From a checkpoint of a small mixture-of-experts model trained on Wikipedia: 160 SiLU neurons an expert, 7029 steps.
Below are experts of layer 7 (counted from 0) of a mixture-of-experts language model. Rows are named router (the router's row for the expert) and show model dimensions 256-511. Each number is 50 + 10 x the weight over its row's rms, rounded and kept within 0 to 99.
Before each expert's rows: a language model's description of what the expert responds to. This comes from a sample of Wikipedia text that the model never trained on.

# expert 11
It responds to: Table pipes and verbs. Table cell separators and blanks, the auxiliaries was, been, became, and the adverb ending -ically or -ally, as in genetically, individually.
router:55 58 58 57 26 47 66 59 59 48 37 52 46 46 53 52 46 41 42 50 48 41 62 54 45 30 58 60 43 52 59 72 43 37 57 48 48 56 31 54 42 63 56 56 60 67 65 55 67 53 49 50 49 41 61 47 50 47 45 44 59 62 48 36 42 67 64 52 50 31 49 34 64 61 34 64 29 39 51 58 62 41 41 55 53 39 46 24 35 49 36 63 55 44 60 51 48 53 49 48 48 49 50 55 43 58 49 70 50 51 37 52 54 54 54 47 69 30 48 50 50 63 47 60 37 62 41 63 62 45 53 39 32 48 44 48 42 40 56 52 50 45 57 77 46 39 49 48 44 47 51 45 36 45 44 44 46 66 51 48 51 31 49 42 49 46 35 62 65 36 45 63 41 60 59 56 35 59 60 37 48 60 42 53 53 43 37 55 62 37 42 55 54 61 63 53 39 36 39 48 56 38 63 57 46 57 51 46 44 48 58 60 52 61 37 44 38 54 56 44 59 50 40 54 37 62 51 59 52 58 62 55 43 60 79 41 60 45 52 63 68 58 55 62 55 70 64 60 56 37 44 45 41 70 59 61

# expert 20
It responds to: Articles and title starts. Articles the, a, an and first words of titles or table rows, such as New in New Zealand, The, Best, Love.
router:49 40 43 62 58 50 53 51 46 54 55 58 45 43 52 48 46 52 46 54 53 62 52 48 45 52 54 47 39 34 54 63 40 50 23 53 50 53 50 51 35 54 62 44 54 66 63 70 53 62 48 36 53 56 59 56 61 57 65 39 52 53 45 50 50 59 48 60 38 34 42 55 45 54 32 38 39 56 73 50 57 45 33 51 56 44 57 44 45 39 50 49 57 61 37 41 44 52 48 63 32 36 62 52 46 45 47 61 50 55 39 50 58 45 75 67 56 46 52 58 54 55 44 33 59 69 43 55 48 40 54 60 69 50 49 51 66 36 51 54 38 47 54 64 56 33 49 61 52 67 66 52 37 47 60 49 41 50 61 51 34 55 57 44 56 64 38 62 58 37 50 64 55 57 48 47 47 39 41 39 43 51 55 48 50 43 48 58 61 35 56 38 63 61 40 36 44 46 48 64 47 38 47 59 46 39 43 41 45 60 48 48 49 55 33 42 45 46 60 51 44 61 44 57 43 54 32 56 60 67 63 58 58 56 55 55 34 39 43 55 62 67 42 45 43 38 39 52 57 41 50 43 46 53 52 56

# expert 8
It responds to: Word-initial consonant clusters. First pieces of words beginning with consonant clusters like br, rel, gr, Pr, plus line breaks and parentheses in lists and election tables.
router:60 29 58 63 42 44 35 35 50 60 62 50 61 45 66 35 61 49 38 44 50 46 65 60 33 28 51 43 52 45 57 60 44 46 34 61 46 46 43 46 46 50 52 51 63 63 60 56 62 29 59 45 49 48 51 57 52 50 51 52 53 48 54 43 53 58 60 38 42 37 50 59 68 55 39 47 35 52 40 60 48 29 41 53 46 56 42 43 45 47 46 55 44 37 53 42 34 67 47 48 44 54 46 26 41 60 50 45 62 43 58 56 47 51 55 57 56 36 56 37 67 58 48 62 46 58 51 51 64 50 50 56 67 63 38 61 48 51 40 53 55 42 85 73 32 56 59 37 53 35 69 51 58 42 67 65 46 61 31 53 61 53 63 38 37 49 47 54 64 58 56 50 64 46 46 42 57 47 48 37 42 41 58 32 56 49 43 43 62 31 54 60 35 61 65 34 46 66 59 48 45 38 50 50 62 63 52 60 55 59 48 43 36 55 48 42 34 67 66 41 48 60 64 46 29 42 49 71 54 81 68 48 49 73 61 69 60 43 59 47 49 51 60 41 38 54 68 42 47 33 55 66 39 37 52 47

# expert 3
It responds to: Surname and place endings. Final pieces of proper names, mostly Slavic or foreign surnames and place names, such as -ko, -ville, -burg, -ice, -ford.
router:58 35 38 80 40 44 43 41 60 42 45 49 50 50 57 70 40 40 41 52 42 47 62 67 55 28 62 39 54 38 74 59 43 39 44 49 31 39 42 40 51 61 67 55 61 43 42 54 64 46 38 57 40 49 54 39 53 73 45 36 46 61 37 68 52 40 42 38 58 56 52 52 52 51 49 48 30 43 58 67 46 38 60 67 55 28 58 51 59 49 41 57 29 48 48 46 44 67 56 49 32 35 47 43 66 61 56 60 55 63 56 59 67 53 68 50 40 47 50 46 49 50 55 61 45 45 54 55 62 49 57 42 48 38 46 64 67 47 52 39 42 42 37 79 35 42 63 47 47 56 52 45 54 47 49 61 51 54 44 61 29 44 56 40 64 51 53 50 49 38 44 50 37 66 63 44 42 47 71 52 52 57 57 43 51 50 52 35 41 42 51 53 58 54 54 57 45 51 50 53 57 39 45 56 45 37 56 54 36 45 46 59 53 50 44 37 46 62 61 27 49 45 58 40 48 65 41 40 47 72 57 50 50 37 82 54 61 29 34 68 61 57 48 60 50 74 45 58 57 40 38 42 54 60 55 45

# expert 4
It responds to: Infobox labels, word fragments. Hyphen bullets and field labels in lists and infoboxes (Known for, Personal, Died, Coordinates), plus mid-word pieces like l, fl, ot.
router:52 49 45 63 53 50 61 53 45 41 64 54 43 52 39 37 51 35 55 59 48 48 47 80 49 56 33 61 58 46 31 55 48 56 31 47 58 35 62 51 50 58 53 41 41 46 54 65 67 53 63 52 57 70 59 46 50 60 39 33 60 56 47 46 26 48 53 62 36 39 45 50 40 56 21 51 34 45 44 36 58 57 55 60 51 45 52 42 48 42 54 45 48 45 36 40 60 64 71 48 54 48 63 51 58 44 53 50 54 51 53 39 61 64 31 64 50 56 52 60 40 59 46 45 53 70 49 58 52 51 36 58 52 47 34 44 36 27 49 58 40 45 67 56 40 60 77 41 56 46 56 43 46 71 73 60 46 54 52 42 48 46 61 53 49 63 38 57 59 59 54 48 50 72 62 45 52 69 52 47 48 56 42 52 46 28 50 54 45 50 53 43 62 51 33 47 40 44 47 70 55 35 45 50 39 50 40 65 56 43 49 42 50 56 43 50 27 51 63 55 55 55 58 54 22 44 50 62 48 56 43 43 67 39 68 61 44 51 53 64 47 60 33 39 44 57 46 39 39 49 36 66 44 51 55 57

# expert 9
It responds to: Table headers, section titles. Header-row pipes and line breaks in wiki tables, section-heading words after ==, and word-initial stems such as cons, med, San.
router:49 34 34 51 47 36 43 62 55 45 32 39 48 52 66 51 49 39 43 43 58 40 39 54 64 45 55 68 48 45 59 69 59 39 44 38 50 48 42 51 69 50 63 47 38 48 60 42 52 42 65 40 50 58 71 46 39 72 51 38 74 53 57 43 50 65 61 51 44 43 55 53 65 54 29 61 38 31 59 67 37 44 34 59 49 51 49 51 52 45 70 37 51 63 54 44 42 37 53 48 49 58 62 39 54 39 60 53 40 38 52 38 33 54 57 37 60 50 54 54 44 54 49 47 45 62 42 51 65 42 66 51 59 37 47 47 41 29 64 44 31 58 55 64 40 35 64 41 50 46 51 49 54 34 65 41 48 56 61 58 37 63 62 45 52 49 49 68 45 38 67 41 55 38 55 52 55 75 49 33 39 65 42 39 42 42 48 50 48 31 51 55 56 64 46 64 45 65 31 54 32 45 57 60 55 51 39 42 41 53 61 58 48 66 38 39 41 52 64 53 47 47 57 43 25 41 53 63 30 66 49 64 78 47 67 56 59 41 48 63 47 62 53 48 47 37 42 54 62 40 50 59 49 36 57 41

# expert 14
It responds to: Common noun endings. Common nouns and their suffix pieces after the, his or a, such as -ation, -ities, market, film, development, events.
router:57 60 62 57 41 40 56 39 50 48 38 34 60 38 39 43 46 34 47 52 59 54 44 64 59 45 55 37 42 37 45 53 49 62 35 58 47 37 41 65 56 56 77 39 52 54 52 50 41 65 62 61 38 49 52 60 40 48 56 55 55 46 26 47 63 48 43 69 42 50 37 62 41 56 38 56 29 52 59 53 62 66 51 59 57 44 51 36 71 65 44 64 40 47 57 40 43 39 52 58 57 56 51 33 70 40 53 49 50 50 56 52 58 50 62 46 43 35 54 44 53 56 55 50 43 57 61 69 57 56 47 40 48 63 49 50 43 53 46 53 41 61 62 49 35 63 55 38 51 62 41 48 38 54 54 55 46 43 48 45 47 40 47 33 63 56 38 59 61 51 73 42 54 53 56 49 56 67 34 43 55 47 58 44 42 48 46 42 41 47 51 52 62 66 39 42 39 46 45 60 34 47 52 41 52 42 47 60 54 48 44 55 57 53 47 48 37 63 63 40 41 45 48 41 31 42 39 51 66 58 57 47 53 55 69 37 43 35 27 56 53 43 54 35 50 74 38 65 58 34 50 49 40 42 55 42

# expert 25
It responds to: Copula and predicates. Forms of be (is, was, are, were, been) and the word right after them, such as best, likely, so, a.
router:67 56 39 52 43 43 48 72 60 50 62 48 57 47 54 36 45 33 36 26 54 55 58 57 36 44 50 38 47 35 54 58 40 37 48 52 57 52 57 63 46 76 59 50 57 45 72 55 76 47 60 61 40 64 60 50 39 45 51 39 50 58 64 46 53 54 39 56 40 43 50 33 46 57 39 51 47 59 49 40 42 41 61 41 43 41 37 51 28 48 41 54 27 42 60 56 57 48 63 43 51 39 41 49 45 49 40 53 58 50 42 36 64 56 51 56 39 52 65 39 61 52 39 59 43 69 39 49 42 63 57 46 38 41 37 53 56 47 43 53 40 56 60 76 49 44 53 56 49 46 52 61 64 46 47 54 42 66 52 63 40 30 50 50 36 46 56 49 52 48 52 44 51 50 64 51 57 60 37 55 41 51 65 54 38 48 50 43 60 41 53 64 71 60 42 57 37 41 53 41 62 38 64 49 44 48 42 46 48 39 36 67 44 63 38 37 54 57 53 37 51 44 59 43 35 70 55 62 59 59 64 32 52 55 71 46 54 46 34 56 70 55 56 40 53 63 53 50 49 37 32 50 47 58 59 59

# expert 31
It responds to: Of and word middles. The word of and on, quantity nouns (part, years, half, number), plus inner pieces like end in Amendment and od in supermodels.
router:54 57 39 49 45 55 34 46 66 40 46 62 43 55 40 37 54 45 43 50 44 39 45 62 29 51 36 64 52 46 33 42 44 40 41 65 55 55 38 53 61 73 55 53 44 50 56 54 72 41 57 54 38 49 65 40 25 44 66 24 63 51 39 59 52 64 59 63 56 48 54 57 43 52 37 61 28 34 53 47 57 34 45 43 43 36 43 38 43 47 49 49 46 62 55 55 52 48 57 47 50 45 59 48 68 41 61 43 47 55 47 39 51 54 60 58 55 43 69 62 35 50 55 65 28 58 38 69 32 61 52 46 49 62 36 57 53 48 45 46 55 35 73 45 46 54 60 50 52 45 38 53 54 72 49 62 58 61 47 58 47 35 48 39 66 46 43 63 59 33 58 57 54 26 53 50 49 54 71 42 45 68 59 42 39 32 46 32 48 51 50 42 55 56 52 30 35 34 49 44 55 54 55 57 52 58 39 62 36 43 62 62 44 52 34 54 26 73 44 55 35 40 57 52 31 48 65 58 65 54 44 55 62 49 50 61 36 44 54 56 69 55 75 58 44 48 41 57 57 55 49 62 41 48 46 55

# expert 22
It responds to: Verbs and relative words. Function words (that, which, who, it, had, has, not) and past-tense verbs like named, wrote, used inside narrative prose sentences.
router:56 41 52 58 24 38 55 50 52 53 45 58 59 50 50 43 54 32 58 47 39 50 43 58 40 40 56 43 40 28 54 75 55 45 47 59 33 52 28 49 49 48 54 47 44 51 50 58 52 53 41 48 46 54 54 65 43 37 40 39 64 72 42 64 64 44 45 66 53 36 47 56 40 51 34 58 22 43 46 60 59 43 62 60 33 44 47 40 58 52 51 61 46 51 52 38 51 52 57 57 41 46 55 37 58 40 57 56 50 51 47 46 57 52 54 54 42 44 49 42 61 61 51 48 49 47 45 71 40 44 39 34 53 34 34 55 48 44 54 38 44 28 43 65 42 55 46 48 51 51 41 64 50 53 58 52 35 55 50 32 50 33 59 46 53 72 46 63 45 51 65 58 51 70 63 44 70 52 43 31 49 53 51 48 61 33 43 48 39 52 44 61 56 59 36 43 34 61 36 55 45 28 62 49 60 52 56 59 65 42 62 45 55 52 35 55 34 64 59 45 31 44 48 56 52 52 35 44 64 65 63 38 58 54 79 44 50 42 58 52 66 51 53 40 64 66 57 56 46 48 44 42 50 53 48 58

# expert 26
It responds to: Compass directions and places. Compass words and their pieces such as north, south, -west, -east, plus in, Cup, place, and con- prefixes.
router:49 50 37 49 35 60 68 49 58 47 56 57 50 41 40 55 33 37 39 52 44 62 38 52 51 33 56 30 43 45 44 51 47 57 58 40 62 39 64 38 52 55 70 68 56 58 62 63 43 60 59 56 45 40 56 72 43 66 50 27 71 65 33 30 38 68 35 48 35 31 35 70 50 47 43 59 50 32 43 63 60 40 48 49 37 60 52 41 46 54 56 36 49 51 25 53 48 59 61 63 66 44 63 36 64 52 58 46 52 57 52 48 67 55 47 48 35 37 52 57 48 39 52 46 54 67 62 60 32 52 46 41 39 51 48 48 57 36 61 47 28 61 48 49 49 67 44 56 48 57 58 45 46 56 56 54 43 73 55 70 53 57 56 53 47 68 61 60 62 51 36 51 42 63 66 59 53 45 52 50 42 47 56 50 40 24 41 33 61 30 50 59 39 55 56 42 28 44 46 55 36 40 70 58 34 48 45 66 60 51 67 66 44 43 59 50 47 57 53 43 40 53 54 55 33 47 49 61 48 73 70 57 68 67 59 51 48 52 40 36 66 45 61 56 47 53 31 51 64 56 45 56 47 60 43 57

# expert 29
It responds to: First person, line ends. The pronoun I in quoted speech, table row starts and line breaks, plus other, another, sub- and mid- prefixes.
router:49 56 56 53 44 45 56 50 49 36 59 56 48 43 55 60 39 44 50 42 45 67 39 60 50 49 54 49 51 37 49 56 46 60 33 41 34 43 49 50 52 62 57 53 49 73 60 59 55 39 42 44 49 39 47 59 39 43 40 32 60 52 51 43 66 55 60 47 56 26 46 57 36 42 41 69 51 56 53 61 55 45 61 61 57 56 67 46 42 46 50 57 48 47 54 42 51 61 47 70 74 39 64 42 67 40 50 53 56 53 35 41 58 44 59 55 32 48 67 27 54 43 59 44 48 63 44 57 73 52 57 57 41 38 40 44 47 43 52 53 44 49 58 61 43 40 56 50 54 52 46 58 63 61 68 46 49 57 38 61 45 37 56 44 62 57 53 55 53 40 51 54 54 56 64 64 55 62 56 44 49 71 58 30 50 39 55 46 49 46 70 56 57 60 33 46 23 56 45 56 57 29 60 54 48 39 40 46 58 45 65 51 42 49 42 32 46 67 53 51 59 55 37 39 54 64 52 53 61 69 59 54 66 48 67 40 43 45 35 40 54 51 79 42 61 54 57 56 52 43 38 47 61 56 63 51

# expert 12
It responds to: Determiners and modifiers. Articles, possessives and number words opening a noun phrase, mostly after a preposition, such as the, a, its, second, further.
router:57 38 49 54 37 41 59 49 47 40 50 61 62 38 45 37 41 51 51 48 63 63 53 64 41 34 63 64 44 26 38 76 43 47 28 55 37 60 42 61 59 62 67 46 57 61 69 66 47 51 61 60 42 45 46 51 32 54 60 42 64 52 62 44 53 41 54 71 42 38 40 56 45 65 44 73 38 59 50 51 65 31 51 55 57 47 54 41 45 54 40 51 50 42 41 63 51 72 49 52 46 46 66 34 59 39 73 47 59 42 49 65 51 67 66 44 57 47 55 40 54 54 57 59 41 65 45 56 59 40 44 56 36 57 39 49 53 50 39 52 54 53 61 32 51 63 55 52 48 50 66 60 50 64 56 49 36 44 53 46 38 46 61 49 43 69 39 61 64 47 53 40 48 47 60 55 52 64 53 43 50 59 57 46 36 46 57 38 49 43 64 48 56 70 31 44 45 48 47 61 39 43 53 51 51 52 51 36 47 39 60 55 52 57 45 42 41 59 60 25 48 38 44 54 45 76 44 69 58 60 36 50 54 62 63 45 40 43 34 66 53 52 57 46 62 45 64 42 61 41 50 49 53 35 56 54

# expert 2
It responds to: Mid-word name fragments. Word pieces inside rare proper names and foreign place names, often in sports squad lists, such as Pivdenne, Herzegovina, Pinchbeck.
router:50 50 45 67 42 40 53 61 60 47 66 39 57 60 59 62 31 42 33 53 34 44 41 62 54 35 38 59 52 35 52 51 64 49 52 45 56 56 45 45 46 52 60 50 45 60 63 47 51 44 46 35 44 57 47 41 55 46 54 32 49 52 58 49 33 49 39 35 45 55 54 30 35 52 48 54 38 43 43 55 50 46 30 66 51 54 56 50 58 63 40 42 27 49 38 48 28 46 55 60 51 45 75 59 63 42 56 47 56 36 63 40 70 70 50 60 66 57 49 41 52 58 54 47 52 71 36 58 59 39 47 53 66 48 35 65 56 38 57 53 43 47 70 61 45 45 41 65 40 32 40 46 47 66 63 76 56 54 58 48 39 40 66 36 65 65 46 43 40 55 56 65 37 43 61 55 30 48 66 42 47 63 61 55 44 40 48 33 59 52 52 45 58 56 37 43 55 54 55 48 50 55 70 48 39 56 55 56 39 46 40 51 49 51 46 49 56 47 61 32 42 50 61 41 24 42 49 52 44 59 63 49 61 54 52 52 51 59 47 47 62 54 55 34 46 72 47 45 42 42 35 45 56 42 62 61

# expert 6
It responds to: Table pipes, mid-word pieces. Pipe separators in numeric tables, plus inner pieces of ordinary English words, such as s-ne-aker, adulter-y, M-embers, Jane-iro.
router:61 56 49 50 38 43 56 42 37 48 41 50 44 39 47 58 46 40 25 50 47 47 56 52 29 57 54 73 42 37 52 54 50 54 57 28 70 61 52 34 58 49 61 50 35 58 47 55 64 42 59 54 37 58 60 46 47 48 52 56 61 48 31 61 39 47 50 62 53 42 33 37 46 62 39 57 31 57 34 62 59 35 39 58 47 60 61 52 71 49 42 65 38 52 43 41 41 60 44 66 50 60 48 51 45 53 72 61 58 64 40 65 64 46 50 68 40 55 73 57 59 35 59 41 28 50 38 48 55 58 43 38 37 57 54 65 40 35 37 44 54 30 61 79 47 44 57 56 51 56 68 49 52 51 52 55 38 62 50 52 50 45 51 66 65 58 50 50 52 47 52 62 51 41 68 44 56 54 53 49 43 56 56 43 54 43 55 47 38 41 44 51 37 55 36 59 39 49 41 45 58 37 64 51 49 62 41 49 70 58 62 47 49 71 44 60 36 65 59 66 59 52 49 45 29 67 57 56 59 73 43 59 46 38 72 55 53 47 35 62 56 53 40 61 60 58 37 58 61 47 33 67 43 50 57 50

# expert 21
It responds to: Sentence-ending periods. Full stops ending prose sentences, often before The, He or It, plus inner pieces of long words, such as ext-rat-ropical, spin-oc-erebellar.
router:69 42 53 47 52 47 57 62 45 49 46 52 66 39 44 54 43 30 43 60 48 41 56 71 58 40 59 72 62 46 46 64 44 55 53 38 45 58 42 40 59 54 79 34 55 48 68 52 60 62 47 32 41 51 36 57 52 44 67 27 47 63 48 48 52 54 56 42 51 32 51 44 44 55 48 49 37 37 59 49 59 54 60 50 43 49 44 47 65 57 55 67 47 51 39 59 49 37 64 47 42 45 50 35 62 46 66 36 48 37 40 47 53 52 52 62 33 43 60 50 50 55 34 42 28 55 53 52 50 48 48 55 48 42 34 44 52 40 51 51 53 53 48 59 48 36 57 35 36 61 57 48 51 49 53 48 27 72 35 47 52 47 61 37 64 67 61 68 50 45 40 42 43 64 62 51 40 56 62 32 62 68 57 47 57 55 38 35 67 40 35 58 69 60 47 43 32 40 37 49 41 48 56 43 44 46 56 48 62 33 53 71 50 54 50 56 44 61 53 40 46 59 42 54 27 49 47 73 48 68 54 69 64 43 52 55 47 39 42 49 43 55 62 69 62 56 60 48 51 31 38 68 53 53 57 42

# expert 16
It responds to: Prepositions, table and list separators. Table pipes, colons, list dashes and linking words (to, for, at, as, by) in cast lists, squad tables and career timelines.
router:46 42 47 46 40 48 44 65 43 52 64 58 54 56 45 43 42 43 41 50 56 46 55 73 54 46 39 57 37 45 40 50 37 44 64 51 47 55 47 66 36 65 69 40 51 56 60 53 67 54 48 43 49 44 71 60 38 60 46 50 60 50 37 42 51 42 41 52 36 37 44 52 53 47 52 70 53 48 51 49 68 58 61 56 53 42 58 35 42 53 47 46 35 58 51 52 47 43 64 42 48 53 53 46 53 49 59 54 52 43 38 45 60 44 65 46 49 44 45 54 57 59 38 37 60 68 56 63 55 45 41 34 49 41 45 57 63 43 64 58 45 42 41 59 47 48 47 39 62 49 57 39 59 50 69 51 34 55 51 50 43 54 48 31 67 63 57 53 79 60 32 40 56 64 59 44 55 48 49 31 55 47 49 38 55 35 47 37 47 28 57 53 45 60 52 47 41 44 33 62 52 34 59 56 42 60 31 52 51 52 50 59 38 60 45 47 47 54 63 51 49 28 52 54 41 49 53 62 50 56 38 33 52 49 70 52 65 34 46 49 66 47 79 56 50 62 34 60 49 47 42 49 39 42 59 54

# expert 15
It responds to: Lowercase word starts. Single-letter starts of lowercase words, such as t-anks, p.m., sh-p, plus scores, closing parentheses and row-end pipes in sports or results tables.
router:53 57 45 63 52 54 63 33 35 53 64 34 54 34 67 51 45 60 35 39 47 40 49 41 50 32 55 65 46 48 25 45 46 40 38 50 37 48 50 61 58 56 69 62 46 50 44 44 41 55 50 52 56 47 55 56 36 74 51 44 64 58 47 41 33 55 53 56 39 52 47 56 36 39 43 73 47 50 50 37 59 35 42 61 41 34 49 30 56 42 55 59 30 61 51 56 53 65 42 60 43 36 41 36 47 42 42 41 33 42 44 47 48 60 46 44 46 47 39 41 52 43 68 59 51 68 42 64 53 49 58 35 46 60 32 51 44 35 60 37 55 55 73 68 52 53 48 56 63 40 51 48 50 49 46 49 45 60 55 62 36 36 46 42 69 65 54 55 41 43 63 61 51 45 49 48 38 70 63 35 41 61 53 44 42 44 52 45 64 45 46 46 45 60 57 52 32 53 42 45 47 41 68 46 68 52 55 63 49 52 64 54 46 42 48 55 23 43 63 61 53 62 52 41 33 63 45 46 49 67 44 57 49 71 48 50 39 50 55 62 61 46 68 45 35 68 52 70 59 43 34 59 51 39 44 60

# expert 13
It responds to: Section breaks, headings, acronyms. Paragraph breaks, == heading markers, table row ends, and pieces of country or agency names such as United, NASA, CECAFA.
router:69 43 50 62 40 57 54 46 41 40 45 53 78 37 67 47 48 55 39 41 52 39 37 65 59 49 50 61 40 42 37 54 44 53 25 46 60 49 59 48 45 68 68 35 50 75 45 67 65 41 41 59 54 45 62 42 43 68 35 33 66 53 53 58 53 66 51 64 47 45 54 45 35 56 42 45 26 37 43 56 57 42 71 71 64 52 43 53 45 44 33 44 34 52 54 55 38 62 51 34 54 42 50 51 58 59 67 50 60 43 53 57 53 58 48 50 42 45 50 41 59 42 64 40 57 65 51 54 37 70 55 54 59 35 49 62 61 32 48 44 48 49 60 53 35 40 47 55 44 53 72 49 37 41 67 57 35 51 54 41 30 33 57 42 47 57 47 78 63 52 54 42 45 73 60 46 45 72 39 50 42 48 50 48 49 30 43 41 56 36 56 51 55 44 40 57 30 48 42 50 49 48 57 46 43 54 42 51 60 55 49 58 46 54 60 56 57 71 50 57 60 48 64 44 29 59 45 61 40 59 71 60 58 61 57 49 48 41 52 52 57 64 52 47 63 60 54 46 49 52 18 46 42 52 66 62

# expert 17
It responds to: Route numbers, place nouns. Highway and route numbers after Highway, SR or NC, digits inside longer numbers, and place nouns like School, Street, District, City.
router:62 55 43 57 46 56 43 52 49 42 31 50 53 45 58 51 36 34 39 40 51 40 32 50 46 31 45 52 38 53 53 59 31 38 44 39 54 36 49 54 53 66 53 33 69 60 39 58 49 58 51 54 47 46 46 54 30 38 40 45 59 58 28 45 59 59 44 61 54 44 48 55 44 56 42 34 35 45 55 49 58 46 62 42 63 41 44 42 49 50 51 58 24 52 44 51 30 54 46 45 44 41 76 42 63 50 58 46 41 43 53 54 71 58 48 54 47 36 37 45 37 57 58 62 54 72 60 71 54 49 56 43 41 32 49 57 65 40 62 46 40 46 62 66 34 48 49 48 61 47 53 43 43 54 53 35 41 54 37 64 30 55 57 45 45 65 49 47 70 56 46 54 44 50 50 61 57 67 48 36 41 47 57 44 59 34 52 37 57 46 58 54 41 68 47 51 39 48 45 62 50 55 57 43 46 45 38 48 39 52 51 43 51 57 52 49 55 57 56 46 60 43 46 50 45 68 47 50 47 79 70 45 67 62 61 37 45 29 36 46 57 49 45 46 59 52 44 46 60 37 34 54 46 42 50 41

# expert 7
It responds to: Mid-word syllables, percent. Inner word pieces such as ic, ud, er, at, est in words like elicits, Preludes, established, plus percent signs in tables.
router:54 47 49 54 36 39 46 38 45 55 57 50 56 37 49 37 57 45 54 61 47 56 54 60 49 29 48 64 58 45 54 51 54 53 48 41 57 46 52 39 50 68 67 33 57 47 60 53 59 45 59 60 45 35 42 46 44 59 43 47 45 48 43 50 43 36 47 48 53 51 20 51 45 54 36 61 49 47 46 61 71 33 39 55 51 48 64 38 38 58 42 44 33 61 51 61 55 63 55 59 57 34 59 59 61 61 57 60 45 58 58 33 65 47 48 47 42 57 42 42 65 54 53 41 30 40 33 48 63 74 43 32 66 58 41 47 53 58 35 41 43 52 52 77 33 36 46 53 49 39 63 61 52 52 63 60 58 51 30 62 49 59 45 44 54 69 45 48 51 61 61 53 42 65 50 50 53 52 43 41 38 48 52 41 34 40 44 59 53 36 50 41 37 48 50 41 39 43 48 40 42 34 44 38 46 43 59 70 39 38 55 64 37 51 36 35 27 51 71 40 60 29 54 46 37 53 43 59 62 60 54 49 59 62 71 71 54 33 39 48 62 58 54 61 29 47 49 71 63 37 45 67 40 27 55 59

# expert 27
It responds to: Infobox and coordinate markup. Structural tokens in infobox and coordinate lines, such as bullets, slashes, minute marks, list dashes, and field names like Phylum, Coordinates, IUPAC.
router:55 56 51 42 36 40 53 40 49 46 69 58 52 50 49 42 58 44 37 39 35 48 49 52 53 50 42 54 53 46 44 62 54 34 36 40 52 32 49 54 75 53 46 52 53 65 48 59 53 52 57 45 44 42 62 47 26 68 49 64 72 50 39 52 54 58 56 60 40 57 51 27 47 64 43 33 37 32 53 62 39 30 52 43 68 44 41 42 55 51 37 45 60 60 44 51 46 56 43 51 47 47 62 57 54 49 54 46 44 56 54 53 53 59 45 59 28 45 45 41 40 45 40 47 56 69 42 59 47 49 27 55 54 56 53 52 52 38 55 62 31 45 72 56 39 42 58 46 50 41 42 54 60 47 65 51 41 53 30 49 56 37 49 35 50 46 58 59 77 49 62 51 56 67 37 60 51 77 49 48 61 48 36 41 45 45 55 38 47 43 56 56 63 53 39 61 50 44 41 50 45 47 53 43 70 66 57 40 40 38 68 37 43 62 42 48 31 55 59 51 36 43 60 47 21 64 37 64 46 79 56 68 76 63 53 38 41 54 42 65 60 48 55 42 38 64 58 38 34 46 32 63 46 48 43 64